{"n_experts": 32, "experts_per_token": 2, "balance_loss": 0.00929, "init_std_router": 0.0117, "vocab_size": 1306, "norm_place": "pre", "rope_fraction": 1.0, "init_std_up": 0.0366, "schedule": "wsd", "decay_shape": "pow", "batch_tokens": 32768}
Below are experts of layer 6 (counted from 0) of a mixture-of-experts language model. Rows are named router (the router's row for the expert), up (a neuron's input weights, with its number) and show model dimensions 0-127. Each number is 128 + 24 x the weight over its row's rms, rounded and kept within 0 to 255.
Before each expert's rows: "comes after" lists some tokens at least twice as common just before its tokens as in all text; "mostly gets" lists some tokens that are sent to it at least half of the time. This comes from a sample of Wikipedia text that the model never trained on. Tokens count by the router's weight.

# expert 19
comes after: "-", " f", " a", " (", " l", " the"
mostly gets: " This", " char", " over", " Euro", " pol", " Con"
router [122 142  98 146 125 118 161 106 105 172 131 108 142 114 109 121 106 157 159 117 166 122 105  97 124 181 135  91 138 163  97 121 165 135  95 136 112 118 146  79 177 120 142 146 101 154 148 140 128 167 160 108 152 135 113 119 142 134 139 114 126 146  88 124 128 103 119 144 132  88 129 129 120 156 132  91 124 196 111  88 148 119 128 112 127 113 166 153 137 106 126 120 110 143 123 113 111 105 139 148 120 170  67 143 134 121 116  95 183 113 122 156 179 157 140 164 132 137 116  94 102 139 121 130 152 125 172 140]
up0 [131 174  99 112 146 116 113  96 104 132 165 120 138 136  90 102 131 110 113 133 133  95 126 149 131 167 124 103 173 156 116 136 127 189  84 105 113 136  93  97 140 119 104 130 139 136 120 114 156 154 111 107 120 131 128 177 151 137 143 125 108 131 130 135 108 182 123 140 138 141 106 142 103 130 143 125 153 136  53 143 153  81 138 124 119 112 115 156 160 124 111 170 163 126 102 118 115 106  97 154 129  96 135  98 137 125 133 124 128 136 148  85  79 140 146 100 142 150 179 173 153 107  86 105 106 102 127 116]
up1 [ 95 168 149  89 133 146 111 106 137 148 122 105 119 148 163 153 139 130 122 149 145 137 152 120 189 143 130  80 124 156 165  92 120 127  92 147 147  92 118 121 127 142 172 110 121 136 112 129  94 101 119  80 123 119 107 153 133 158 121 140 129 100 118 111 107 147 120  92 110  90  97 119 120 139 133 180 131 100 127 187  94 138 165 142 132 132  93  76  89 137 134 152 155 154 111 104 167 140 146 144 100 125 133 127 132 105  93  91 146 111 150 136 104 118 127 157 111 133 157 133 128 107 120 104  79 103 158 106]
up2 [115 125  80  94 141 132 104 120 107 105 149  89 145 138 141 148 145 159 112 113 172 118 101 148 124 182 103 149 115  98 165 106 139 123 165 144 122 155 131 151 134 125 111 112 148 164  90 115 113 117 143  82  89 176 157 116 130 110 117 112 133 113 124 169 163 122 128 129 119  85 136 100 152 135 140 135 146 178 139 156 109  63 122 122 126  91 163 155  93  75 130 122 109 145 104 128  90 118  91 165 116 133 113 126 110 137 151 121 113 122  93  95 130 126 153 165 104  94 143 110 147 114 134 110 134  99 124 119]
up3 [125 146 132  81 124 163 134 106 147 159 113 152 156 141 131  79 129 148 160 152 145 129 101 105 102 117 111 168  94 125 128 123 113 115 117 136 118 212 136  92 156 144 109 158 126  93 115  77  95 175 126 130 127 112 159 124 154 118  88 174 144 139 118 126 141 129 104 163 112  94  92 125 159 131 124 122 132  83 141 151 140 128 125 138 162 103 126 107 127 104 159 142 102 132  98 159 119 136 137 151 159 155 163 120  73 139 112 129 124 152 133 103 134 150 106 142 157 113 130 104 138 144 134 125 163  91 174 143]
up4 [148 166  98 121 142 144 118 103 171 167 146 100 136 136 170 152 143 122 116 171 116  93 151 193 129 159 116  91 135 102 111 128 122 152 133 138 112 111 135 131 152  88 140  87 144  75 136 145 127 159  97 126 120 122 145 153 102 132 179 103 152 135  99 154 126 139 107 110 112  80 137 115 169 118 147 131 155 118 159  97 117  85 123 142 142 134 135 123 140 105 119 135 168 140 150 128 100 148 109 178 131 117 133 113 137 162 155 116 145 129 144 104 120  96 134  74 106 124 153 140 145 122 126 106 196 112 110 139]
up5 [126 155 127 123 160 145 124  51 153 159 116 141 109 153 123 153 108 142 142 111 164 129 111 150  98 129 157 164 143 144 127 151 130 122 101 119 158 141 102 142 184 111 115  73 118 139 152 175 105 157 115  78 110  87 122  99 105  95 139  78 136 148 109 142 133 132 155 153 123  82 100 145 120 130 130  91 119 181 123 127 118 123 106 125 108 147 119 111  74 131 150 174 142 174 120 110 108 128 124 139 119 165 132 121 104 104 138 133 140 152 165 134 121 128 119 148  85 165 126 138 154 157 128 143 116 125 142 128]
up6 [141 169  99 136 126 168 135 110 149 148 137 154 135 135 102 150 153 127 113 136 118 141 152 138  76 132 151 105 113  90 109  72 114 108 107 154 140 112  92 102 143  90 132 137 138 131 136 144 133 151 166 123 148 128 131 144 122  71 102 121 180 167 138 100 126 121 171 148 119 153 134 142  98 150 155 128 106 137 104 130 161 147 117  88  99 149 133 157 105 132  79 139  78 123  97 128 160 151 132  91 176 102 116 104 145 117 111 131 120  92 101 155 141  72 120  92 114 141 142 117 131 156 153 116 119  92 135 145]
up7 [109 109 104 101 111 151 147 113 164 149 104 105 138 108  85 145 132 122 117 136  76 141 151 156 106  90 138 122 151 105 150 158 131 161 108 101 164 132 191 116 109 158  98 164 123 134 135 141 134  84 126 113  91 150 118 102 142 119 162 106 152 130 115 152 107 159  78 129 118 127 133 107 157 172 154 142 136 117 173 117 107 112 142  90 136 110 145 127 143 123  96  97 141 152 106 134  76 187 103 135 115 108 116 112 111 138 151 127 119 119 184 154 147 138 154 157 119 160 150 119  93  99 109 138 131 123 144 139]
up8 [134  97 126  90 137 132 130 129 153 111 133 118 119 121 138 131 201 145 155 120 139 141 150 125 108  92 141 132 138  88  87 121  98 159 108 136 108 126 110 125 136 101  86 185 126  76 131 168 121 143 105  78 126 139 121 128 149 188 121 137 126  98 110 150 100 127 176 155 133 121 149 155 150 126 162 127 125 148 105  80 128 128 116  93 102 120 126 162 125  84 173 139 114 136 119 139 160 146 120 132 130 117 122 171 133 141 130 135 142  88 149  79 122 122 194 110 124 114 139 125 116 149 109 131 167  94 124 121]
up9 [105  86 117 185 148 151  93  78 112 133 102 112 156  89 120 118 108 167 168 103 131 143  86 126 120 156  73 121 119 112 126  88 110 140 130 192 159 140 147 113 112  73 107 136 144  63 118 139 144 106 135 114  87 119 162 164 108 128 130 118 145 117 140 110 139  91 139 149 146  95 123 131 137 126 118 151 151 103 114 138 111 137 138 127 141 116 112 121  95 126 102 156 165 109 125  95 147 109 140 149 107 166 129 116 143 119 139 113 127  98 103 130 120 133 183 136  72 143 130 144 140 134 136 124 148 108 155 144]
up10 [ 96 163 141 146 147 151 134 134 100 217 112 125 125 147 113 157 116 167 145 111 101  88 100 129 127 139 114 130 137 179 124 144 111 121 157 118 143 103 147  90  97 102 106 100 156 112 110 116 133 173 155 127 138 153 188 102 126 153  97 130 119  98 141 128 133 148 176 125 128 112 143 130 139 154 177 149 106 151 152 174 128 147 158 136 147 132 136 103 119 106 167 143 166 123 142 151  86 136 142  97 114 120 165 133 122 123 169 141 135 145 131 138 128 156 122 136 108 135 167 137 102 158 164 143 155 147 138 121]
up11 [117 147 150 135 133 155 121 129 125  97 164 135 127 153 136  95 146 156 151 123 143  91 119 133 112 159 127 133 137 143 140 135 136 130  89 130 123 114 126 128 134 138  79 112 139 156 125 101 124 109 144  85 131  75 108 141 140 133 133 125  94 114 168  92 148 174 169 141 116 120 141  87 166  96  92 107 111 118 149 135 103 154 157 124 159 109  65 168 125 111 175 102 164 158 118  96 120 168 134 131 101 131 101 155 126  98 138  63 114 155 133  98 104 129 143 149 135 121 143 110 121  97 149  76 117 126  86 142]
up12 [ 82 116 132 116 151 135 117 152 105 110 149 110 135 126 136  93 160 126  98 119 101 109 128 146 135 132 132 154 128 165 138 119 156 156 100 136 104 143 111 128 120 119 147 183 146 135 126 169  86 113 150 108 143 102 153 137 122 137 104  96 128 106 130 150 105 116 125 113  99 112 144 116 180 166 109 117 118 130 126 112  97 130 127 112 127 103 149 138 147 168 134  80 129 168 130 105 148 127  96 154 177 110 174 130 181 128 133 130 164 124  82 142  96 115 158 146 106 138 169  92 120 117  75 108 144  82  90 178]
up13 [119 127 142 138 154 156 159 157 107 129 116 143 158 150 122  94 137 124  63 159 127 125 150 138 102 139 140 144 127 143  78 150 103 149 100 131 141 143 160 112 122 161 123 153 141 175 120 162 139  96 165  95 115 137 160 103 103  97 126 165 118 129 112 139 134 131 130 191 156 103 149 136 134 109 145  98 146 128 143 149 128 157 135 115 122 138 104 167 102 102 142  87 156 114 100 103 148 162 112 153 133 138 110 138 122 147 150  73  59 113 106 128 152  66 145 122 151  99 131 109  91 113 138 105 135 134 140 132]
up14 [166 121 140 147 135 140 120 145 125 116 111 133 132 159 145 118 152  88 110 144 138 119 191 175 122 100 151 122 153 108 163 157 161 108 106 136 137 109 136 111 139 118 146 179 146 132 134 149 156 140 169 143 151 155 161  93 115 122 140 163  90 203  87  90 122 145 124 151 138 103 151 142 137 130 106 127  84 125 136 152 125 110 122  82 103 108 143 176 103  99 140 130 124 144 145 137 132 157  86 133 139 172 151 107 113 179 130 142 160 136 121 119 115 128 149 150 142 130 147 133 137 161 120 157 139 153 148 177]
up15 [139 128 153 112 132 132 131 127 160 123 119 130 113 129 113 137 140 116 150 143 134 165  79 178 124 130 159 108 117 135  98  95 124 148  88 150 100 101 119  73 110 159 174  99 132 132 145 140 127 140 120 109 135 115 156 115 167 117 151 126  93 100 107 104 129 116  92 183 113 114 136 121 125 122 172 117  96 158 137  99 106 118 126 101 108 123 152 164 127 167 123 120 128 145 163 115 176 147 106 130 137 111 155 131 142 148 150 172  93 103  82  95 115  88 111 148 159 187 154 174 150 154 155 119 126 133 139 128]
up16 [136 141 111 128 136 152 147 112 114 147 159 121 148 119 133 124 111 130 115 155 150 163 153 125 161 102 113 110 123 167 117  91 108 141 113 133 129 140 117 110 127 141 171 121 123 153 103 114 134 132 109 158  68 146 124 182 167 150 130 130 141 150  85 128 120 139 125  97 147 164 128  64 173 144 163 139 118 131  67 117 160 137 131  97  99 140  83 104 131 112 126 139 114 116 106 122  77 185  98 101  86 125 144 110 113 143 162 128 156 128 118 132 111 154 145 158 131 130 120 103 149 163 138 143 102 108 112  69]
up17 [137 112 108 105 131 132 127 126 168  96  77 154 169 105 142 138 170 124 154 145  66 149  96 154 113 119 110 128 161  89 143 108 119 109 116 160 179 160 146 159  96 116 130 148 134 151 117 156 149 108 136 105  94 144  87 149 131 125 119 148 123  94 181 125 122 138 142  97 118 119 123 102 108 136 171 131 131 133 134 139 145 128 153 100 118  99 133 146  74  97 134 143 123 117 154 114 132 117  92 104 124 161 145 102 136 157 116 136 148 159 176 166 113 135 110  70 147 108 155 131 128  89 161 142 143 151 133 117]
up18 [123 135 130 165 123 152 145  99 143 179 160 137 128 121 131 158 166 140 131 142 144 152 124 138 117 143 166 131 135 132  91 120  95 139 115 132 113 136 125 106 120 122 156 150 139 129 133  79 139 125 116 122  84 127 120 118 163 120 127  97 125 129  93 150 125 171 147 118 139 102 123 152 142 170 144 159 142 166 106  79 119  86  93  93 151 138 111 109 130 148 115 117 150 152 123 168  90 103 107 164  92 129 133 126 105 121 146 114 125 123 168  95 127 181 157 146 159 167 129  78 148 124 141  75  78 141  77 139]
up19 [151 105 159 142 118 105  94  83 143 156 124 110 151 134 164 121 118 135 114 120 128 134 118 105 200 131 166 120 122 151 104 112 116 127  84 170 147 134  76 115 102 136 159 142 155 114  87 169 124  98 110 130 122  93  97 132 156  78 128  91  90  84 161 137 118 153 135 120 132 103 149 151 138 136 160 138 110 127 113 164 126  88  78 135 130 188 160 124 119 117 118 149 146 119 141 111 109 158 160 143 118 116 173  94 135 127 119 128 103 156 115 120  99 123 127 139 132 152 115 153 147 148 166 140 144 129 148 124]
up20 [155  81  84 136 135 124 140 137  98 151 145 117 115 134 139 112 155  94 154 139 117 150 118 134 152 109 122 117 134 125 116 169 160 113 126 139 150 144 132 174 158 122 141 131 159 102 171  97 145 107 148 164 121 159  89 130 163 150 114 190 107 114 111 117 189 145 132 151 130 131  72 150 143 140 118 151 115 100 147 151 139 114 115 149 124  99 162 161 153 133 141 115 138 158 133 111 145 178 144 154 142 156 138  98 106 175 144 134 180 110 120 163 126 130 116  99 119 113 144 146 153 177 143 144 160 102 100 128]
up21 [144  91 149 127  73 170 115 106 105 129 135 126 130 125 140 144  96 112 164 163 136 129 127  81 135 139 122 146  90 103 114 136 145 136 127 137 106  95 121 139 123  90  93 141 148 122 112 106 147 107 119 117 125 127 166 107 158  93 140 164 117 144 161 121 116 105 122 147 112  94 174 125 145 167 131 134 117 124  90 113  85 101 123 166 139 144 120 142 119  75  93 137 129 155 118 162 120 100 155  95 146 158 157 121 189 130 148 131 153 163 124 154 167 147 153 181 135 143 190  96 132 130 138 135 102 122 141 119]
up22 [122 131  97 129  94 154 108 125 131  95 106 113 142 133 141 154 106 151 164 174 145 103 118 124 110 157 116  93 100 160 146 114 151 127  88 130  86 158 121 177 100 139 151 145 115 109  81 118 126 142 109 125 112 147 128 147 177 152 113 117 129 100 165 120  87 138 159 154 106 133 118 124 110 134  97 175 123 132  78 108  92  69 117 141 138 108 145 164 149 110 141 117 129 121 106 102 109 125  86 117 114 174 114 129 118  97 132 150 145 142 170 108 178 141 128 120 138 123 169 121 129 187 117 133 142 112 123 101]
up23 [ 86 125 134 127 137 141  96 156 117  88 124 147 159 110 109 104 123 168 117 112 117 114 145  97 167 120 120 136 147 111 120 104 139 149 139 135 108 164  93 130 153 125 102 162  81  78 125 107 163 166 134 133 115 156 147 158 158 118 116  80 139 128 105 158 131 132 126 156  88 124 187 118 131 118 116 141 139 133  76 159 178  70 137 118 122 167 144  93 138 114 114 145 117 133 102 129 151 137 105 133  98 144 149 127 125 150 142 134 103 124 103 132 117 117 155  80  99 171 155 135 141 130 160  99 172 113 161 129]
up24 [141 137 109 152 107 121 104 141 129 144 104 109 136 154 144 120 122 157 132  89 135 104 101 123 112 167  95 196 137 125 120 120 110 128 151  75 153 116  88 106 150 131 103 138 140 147 133 184 139  98 151 156  83 100 168 178 133 111  91 104  90 115 125 167 151 147 124 134 151 105 153 114 147 144 115 158 151 114 102 112 116 111 107 149 130 109 180 139 119 155 125 135 124 115 131  98 162 162 122 139  92 156 112 116 114 142 154 134 137 129 140 130 133 149 136 131  90 155 141  68 151 144 168 110 162 165 102 134]
up25 [146 156 154 138 178 156 131  69 128  80 105 125 108 149 141 142 137 136 142 111 121 115 141 127  91 151 161 139 112 108 148  96 135 127 102 148 134 157 152 152 127  50 131  86 161 142 119 145 159 119  89 116 113  95 156 153 103 136 142 128 154 162 136 177 106 127  85 160 134 125 108 111  84 135 154  88  91 136 133 126  93 117 142 162 163 111 122 126 102 117 143 129 145 159 118 142 115 119  89 132 123 156 127 131 115 124 172 128 149 108 142 145 123 132 143 101 158 119 106 119 128 186 132 116 177 139 142 139]
up26 [157 135 120  94 134 130 130 118 119 107 103 142 144 143 146 116 118 120 130 129 109 147 124  80 126  95 111 144 101 121 174 144 127 107  94 143 108 150 138 101 113  96  60 141 168 165 102 118 129 119 119  98 132 128 146  96 156 106 137  83 115 129 104 110 124 106  91 174 117 106 142 146 177 175 201  97 125 113 123  67  94 100 132 109 159  64 148 126  93 108 137 120 114 149 149 139 123 105 110 114 153 112 100 104 129 123 142 133 143 125 102 118  97 145  91 147 150 118 150 136 110 148 142 140 117 115 122 139]
up27 [160 109 113 163 150 166 135 142 135 107 171 151 151 117 115 117 145  93  82 106 125 101 140 124 126 147 147 119 110 112 154 156 112 188 114 100  74 130  77  86 115 158 121 148 158 125 130 142  76 124 143 129 163 143 176  98 156 154 130 110 140 178 141 164 117 131 145 128 122 127 140 131 139 144 160  82 106 157  88 132 113 108 128 170 135 132 143 124 112 146 100  95 161 127 132 103 128 142 167 146 115 105 126 119 143 125  80 141 125 149 164 131 140 158 154 128 115 120 147 141 123 130 116  87 168  92 112 135]
up28 [143 134 149 115 133 120 142 135 129 123 175 132 121 123 161 146 122 115 110  68 143 106 107 120 121 203 159 124 160 105 127 119 124 125  97 122 117 130 112  99 114 131 138 115 165 151 100 123 151 153 155 153 103 131 134 145 153  90 113 123 143 139 149 104 144 142 190 116 134  81 114 142  93  77 119 120 124  87 108 140 117 117 128 132 168 127 145 186 117  92  88 102 139 101 119 115 132 118 126 125 108 129 126 176 121  81 136 136 135 184 169 116 134 114 127 151  51 138 135 129 100 153 122 107 135 113 137 130]
up29 [168 105 127 131 151 148  70 144 103 128  95 123 140 146 133 116 140 137 108 132  93 137 110 120 142 135 109 144 119  78 173 119 108 150  83 133 119 118 142 116 141 175 124 108 140 139 143 154 153 116  87 163 121  97 138 145 121 144 168 119 117  98 163 145 119 121 149 107  86  61 119 149  89 103 151 139 167 158 109  89 117 126 128 139 102 141 121 131 192 128 114 166 123 116 163 134 162 148 149 104 171 147 116 149 125 144 100 137 123 138 137 146 146 124 121 144 175 108 165 153  76 145 146 131 145 108 126 128]
up30 [129 134 146 121 133 162 146  89 121 145 107 168 158 117 127 147 161  88 120  87 161 147 130 155 121 157 123 142 173 131  98 122 103 140 167 144 143 136 146 147 121 143 169 101 149 116 125  87 121 159 104  86 112 124 137 142 116 148 134 139 144 154 127 132 157 152 160 129 188 153 106 102 179 143 163 105 102  94 180 127 113 116 113  96 140 114 134 141 128 136 141 161 129 145 174 142 120 158 134 153 103 134 127  54 101 130 157 179  89 107 120 154  97 130 119 151 128 115 128  93 140 131 125 144 127 132 108 148]
up31 [131 140 150  77 113 136 146  93 112 145 130 152 167 158 172 112 105 108 115 130 104  70 160  89 154 123 160 124 163 130 100 105 116 117 129 146 125 121 128 112 118  90 136 103  83 108 164 106 159 161 154 113 103 114  79  91 149 133 114  94 133  93 137 140 126 113 127  85  99  98 138 127  99 143 130 134 169 174 147 104 129 166 118 146 140 122 159  76 117 122  83 153 185 159 113 155 143 142 142 124 140 151 115 140 123 140 111 134 127 139 124 132 131 118 173 109 121 144 129 143 131 174 136 122 120  88 141 133]
up32 [161  96 119  75 114 134 153 146 149 115  95 117 132 143 156 134 152 128 103 150 143 140 127  97 132 160 128 128  73  86 115 133 158 120 117 127 122  94 174 128 161 108  99 193 182 118 107 152 145 109 122 134 125 146 152 100 144 158 114 109 168  90 148  93 124 131 119 137 123 118 118 199 158 153 147 128 146 154 127 115 112 160 117 148 143  81 122 151 142 116  92 149 114 149 121 110 133 150 116  90  99 115  95 128 126 112 149 121 105 116 147 160 137 131 155  96 115 141 141 168 118 156 152 118 134 109 149  80]
up33 [107 109  74 131 105 164  99 157 124 139 120 129 124 127 131  98 146 139 120 129 113 121 132 158 121 140 143 121 142 160 134 105 139 153 127 131 110 154 124 147 113 131 176 111 122  98 141  61 185 114 140 144 117 148  76 161 146 110 111 154 114 114 148 140 126 145  87 140  74  92 135  81 144 164  98 146 147 157 165 140 164 127 104 123 140 100 139 116  97 135 169 121 160 149 173 120 129 134 103 140 143 116 128 131 129 153 115 136 141 161 135 142 164 136 163 173 130 170 150 107 130 160 156  83  92 143 143 130]
up34 [143 136 176 146 102 158 128 113 125 121 156 139 123 136 154 127 124 125  66  95 121 114 135 165 101 142 159 143 182 153  70  70 151 135 128 116 113 136 152 118 139 155 127  99 129 110 177 108 171 142 135 100 158 137 134 146 132 124 119 169 160 135 130 131 127 147 106 130  61 102 127 129 128 116 157 150 147 141  92 127 116 127 153 173 153 138 158 162 128 164 151 128 162 127  99  95  73 132 152 117 128 154 139 108 139 117 139 156 103 120 156 116 148 139 141 153 103 138  90 128 116 155 153 126 127 106 113 166]
up35 [157 115 124 134 116 160 140 104 112 152 111 138 153 107 144 125 127 114 106 153 142 134 100 154 125 133 154 195 106 133 152  96 130 159 103 142 186 111 119  95 193 130  96 100 124 161 138 111 145 148 134 116 135 128 144 119 143 122 148 157 116 132 167 130 125 164 143  82 100  78 139 109 160 115 162  82 146 149 169 114  72 121 112  95 154 105 135 149 116 115 130 143 134 158 113 149 123  96 169 104 164 122 109 110 142 132 136 140 133 183 118  88 138 130 146 157 127 160 103 127 132 145 111 169 124 109 146 133]
up36 [132 129 120 169 134 134 149 124 116 165 128 182 149 159 133 142 127  89 170 117 149 121  92 160 152 104 137 177 152 143 108 112 112 139 107 106 115 131 124 152 136 127 142 186 113 120 112 129 150 151 111 110 115 163 172 121 180  97 105 117 111 134 128 127 145 155 126 121 122 119 100  49 132 115 130 137 118 170 111 138 122 122 113 107 150 113 109 127 162 103 135 139 107 111  90 133 109 110 134 138  91 201 137 150 127 130 114 137 154 189 138 135 105 120 156 151 160 144 146 140 114 179  87 136 140 132 108 136]
up37 [ 58  86 101 127 116 131 121 143 135 115 126 102 154 140 109 110  79 137  85  56 134 147 130 137 123 146 111  84 166 125 129 100 144 152 116 149 125 181 159 134 134 118 134 129 130 137 155  93 131 118 148 120  80 134 154 108 131 155 117 123 146 156 118 139 105  93 165 164 100  95 112 132 135 144 151  92 147 125 122 106  93 126 128 129 143 105 152  96 126 117  92 147 165 125  96 127  61 123  96 142 109 112 151 103 164 114 114 143 133 117  83 144 107 117 132 149 156 137 136 136 145 160  93 110 151 141 134 129]
up38 [111 136 114  90 113 175 144  99 134 132 165 131 167 155 144 129 136 173 158 133 116 110  76 133 129 206 137  95 131 138 151 109 154 131 138 131 115 108 128 105 116 143 124 107 166 146  92 108 147 146 133 127 123 123 145 142 155  83 142  77 119 124 116 130 166 101 114 102 112  89 134 138 134 148 101 136 108 143  78 111 122 127 120 128 121 132 168 128 131 145 117 100 176 138 163 106  88 121 166 100 113 127 141  86 129  85 117 128 121 130 154  84 137 134  94 139 111 145 123  65 110 140 133 105 121  87 141 122]
up39 [141 129 144 160 148 141 126 102 133 171 142  99 119 120 118 121  95 156  84 101 126 114 146 121 181 143 151 124 144 107 152 136 121 139 150 125 178 113 136 136  87  89 116 148 176 171 154 119 162 168 106 162 129 156 125 114 154 125  51 118 146  78 157  91 129 170  91 138  93  93 119 144 123 152 110 111 126 116 105 112 101 141 143 125 149 124 160 142 125 109 136 122  89 141 136 124 140 131 129  89 142 126 164 128  92 107 127  99 151 121 160 114 111 181 103 131  96 128 147 149 125 108  98 134 123 125 111 154]
up40 [171 125 156  99 104 137 129 145  85 156 126 142 126 134  99 134 113 131 107 130  98 144 139 154 145  99  95 132 111 176 170 118 140 124 138 140 146 142 160 114 152 128 110 171 137 144 120 135 115 155 139  93  95 142 154 123 132 160 163 118 111 116 118 117 128 143 116 139 146 137 155 117 124 144 114 114 146 174 111  60  83 144 114 111 154 173 125 179 116 128 107 161 140 149 140  76 117 146 149 145 141 114  92 111  68 153 122 138 107 132 150 137 140 135 139 140  97  99 204 128 175 147 137  90 125 130 115 146]
up41 [158 117 105 131 119 106 113 108  82 140 121 122 131 127 111 132 161  87 159 137 134 115 108 125 156 151  92 148 136 115 149 140 114 160 106 122 144 175 106  76 162 131 113 105 134 144 126 111 103 107 158 117 112 117 153 119 148 134 128 144 101 144 122 128  90 136 157 111 152 131 135 144  88 102 128 157 179 137  89 164  98 127 113 147 136 113 151 135 150 134 158 142 129 144 106 107 143 139 117 124 165 151 120 144 125 114 108  99 145 127 130 121 123  83 140 185  81 102 169 101 185 118 122  62 124  72 145 168]
up42 [142 137 119  82 136 149  79 112 123 132 140  96 161 102 152 105 121 170 103 137 113  65 160 123 135 114 114 142 124 113 130 141 122  98 125 141 123 124 110 132 141 159 114 103 144 158 166 153 104 125  82 120 101 123 108 107 119  76 143 137 141 110 138 115 111  96 128 110 142 113 141 159 136 160 116 101  98 120 120 105 104  92 155 111 153 123 115 142 155  90 173 138 180 146 102 190 155 150 147 142 139 127 118  83 158 130 105  99 136 112  94 138 155 151 164 143 116 140 138 141 130 119 139 163 160  82  89 151]
up43 [125  97 127 125 140 168 122 111 170 132  85 141 136 159  71 105 142 131 131  86 123 136 117 123  88 121 181 111  95 167 146 174 120 141 114 112 156 109 109 124 102 128 121 126 108 119 132 141 147 112  91 121 152  97 159 144 124 111 115 124 160 146 115 137  99 134 120 160 114 178 157  98 132 144 172 115 160 141 101  75 116 109 102 105 103 104 110 133 108 121 146 162 150 122 182 133 121 115 160 147 149 131 143 167  83 137 120 155 143 127 154 120  77 132 118 106 106 160 136 106 121 160 125 125 161 129  83 108]
up44 [142 164 100  88 135 184 124 145 145 184 154 154 110 136 126 105  88  96 103 141 110  99 142 143 143 118 135 136 118 160  92 144 143 118  98 131 144  96 145 119 142 123 129 138 119 132 114 142 115 134  80 125 133 163 175 104 143 125 136 111 151 100 148 104 140  91 133 115  99  84 133 159 142 128 126 132 133 130 136 127 140 113 122 153 122 134 154 100 120  94 171 141 137 148  82 122 160 123 132 126 125 131 126 186 101 133  65 137 131 114 149 153 178  79 110  83 113 178 101 167 110 139 116 131 116 110 124  91]
up45 [135 117 142 108 110 111  97  95  99 130 118  86 140 148 148 151 116 141  97 129 135 151 147 139 130 137 141 103 138 133 141 112 136 136 133 156 125 118 117 126 118  96 133 100  97 180 115 137 154 118 134 145 115 129 106 114 104 124 123 131 149 149 119 129 112 160 150 155 132  52 139 167 151  84 114 126  94 126 138 139 128 154  95  90 152 141 174 116 122 110 127 169 194 110 102  83 149 196 134 156 162 149 185 121 133  90 125 135 176 133 111  97 135 123 138 126 123 108 140 134 150 153 136 139 170 111 162 100]
up46 [122 105 157 125 130 154 108 122  99 141 123  99 125 135 170  95 159 168 134 138 174 164  67 137 158 147 140 119 119 163 149  59 122 165  98 153 135 124 121 126 113 135 102 115  91 128  95 155 104 112 146 118  99 131 136 127 162 105 104 135 138 131  92 101 130 103 123 165 144 124 143 120 141  95 189 100 137 159 138 126  99 160 137 113 158 124 135 141 123 143 126 123 117 101 130 106 175 120 152 113 131 142 148 144 116 156 125 153 167 164 163 104 122  94 178 138 153 181 135 142 139 140 135 114 119 115 127 169]
up47 [129 126  94  96 132 104 114 111 130 113 125 125 149 135  61 138 157 144 105  78 137  91  99 173 146 144 147 169 146 133  99 166 104 129 122 112 169 126 139  91 146 144 131 143 149 140  51 137 125 120 118 101 124  85 134 136 141 126 120 119  85 121 112 172 130 184 131 144 132 163 141 136 156 100 129 163 149 119 109 136 150 138 109 132 149 120 150 115 133 199 163 134  92 125 158 125  92 147 103 145 136 134 127 133 122 126 140 136 143 123 133  78 119 146 151 140 132 149 138 137 156 157 142  97 134 146 107 176]
up48 [167 119 146 111 116 126 194 140  77 115 128  87 105 150 137 140  93 105 153 135 114 118  95 125 114 122 135 152 102  90 139  89 113 136 105 160 110 144 152 145  63 124 160 139 135  76 126 135  80 126 114 109 140 134 151 130 133 104 184 133 156 144 144 147 118 135 136 126 151 153 162 131 184 138 167 118 134 129 169 147 127 138 133 131 112 158 123 143  96 140 132 119 131 173 117 104 125 169  99 115 141 148 178 158 133 114  96 117 110 117 122 127 126 136 173 121 134 161 144 127 142 134 152 126  82 147 112 169]
up49 [112 143 154 115 166 112 154  91  84 152 147 114 142 154 105  87 152  91 122 133 131  68 130 116 126 116 150 106 116 127 149 105 120 144 114 180 111 152 120  99 127  92 131 117 145 119 168  88  86 136 146 115 119 165 150 146 122 119  95 145 131 143  98 142 132 139  95 116 132  77 151 125 100 134 142 171 120 153 144 150 144 117 121 104 137 171  89 141  78 107 112 101 171 133 138 110 111 147 136 153 115 156 170 135 102 109 140 150 130 177 111 151 139 136 134 117 128 163 145 183 117 106 113 138 161  92 133 120]
up50 [178 109  87 102 126 149 117 137 141 154 159 138 134 119 122 111  96 161 122 106 149 103 136 130 113 151 131 187 124 109 162  95  76 100  89 134 138 130 130 133 173 160 104 145 123 144 136 131 105 101 120 112 139 136 171 120 166 105 141 117 136 101  99 156 142 129 150 152 103  91 127 134 133  61 159 112 159 129 124 153 101 108  77 149 138  57 125 139 107  93 137 138 177 117 118 133 121  98 148 142 114 145 135 135 137 112  76 118 148 138 142 133 108  74 143 150 123 132 133 117 144 138  98 129 137 122 100 127]
up51 [111 184 115 155 121 123 125 128 111 142 128 107 136 100 155  83  81 114 116 128 130 110 109 126 129 123 134 131 142 159 100 119 135 157  90 147 140  88 141 164  91 115  83 147 137 153 138  81 133 136 129  87 123 123  90 145 133 156 134  78  96 148 148 141 151 147 134 116 132 121 109 160 133  80 101 132 157 131 129  87 134 116 133 113 152 146 168 113 167 151 137 129 139 114  98 111 104 107 100 108 156 115 127 179 167 121 123 157 104 117  67 144  73 121 140 131 115 178 133 109 117 145 118 110 103  86 126 148]
up52 [125 178  98 142 106 145 154 106  96 143 119  86 148 157 165 120 153 150 127 161 165 119 135 142 133 161 112 154 129 141 122 103 174 136 109 167 131 150 125 150 132 103 118 119 132 169 139 142 153 114 140 117 117 109 113 153 106  94  98 152 137 149 144 111 122 162 144 117 108  86 142 154 154 136 138 133  93 154 128 131 132 150  83 116  91 124 178  94 127 122 157 114 109 127 132 150  95 137 171 170 147 133 105 168 158  89  92 136 134 100 146 143 115 184  95 159 124 126 156 111 133 134 124  85 176 104 124 114]
up53 [162  82  98 158 148 122 134 139  90 148 131 150  91 151 171 113 135 143 141 150 160  99 128  80 131 137 142 139 150 131 118 106 155 131  96 155 114 153 123 127 147 117 134 103 149  84 138 114 146 106 117 119 145 105 125 174  88 137 185 131  86 156  96 133 161 182 165 159 126 127 101 117 124  94 119 134 124 193 136 133  69 107 133 121 152 126 103 159 107  90 148 114 104 146  94 104 129 129 117 134 154 162 119 136 163 131 102 123 121 148 117 180 108 117 130 106 152 157 137 123 153 108 141 117 136 114 119 123]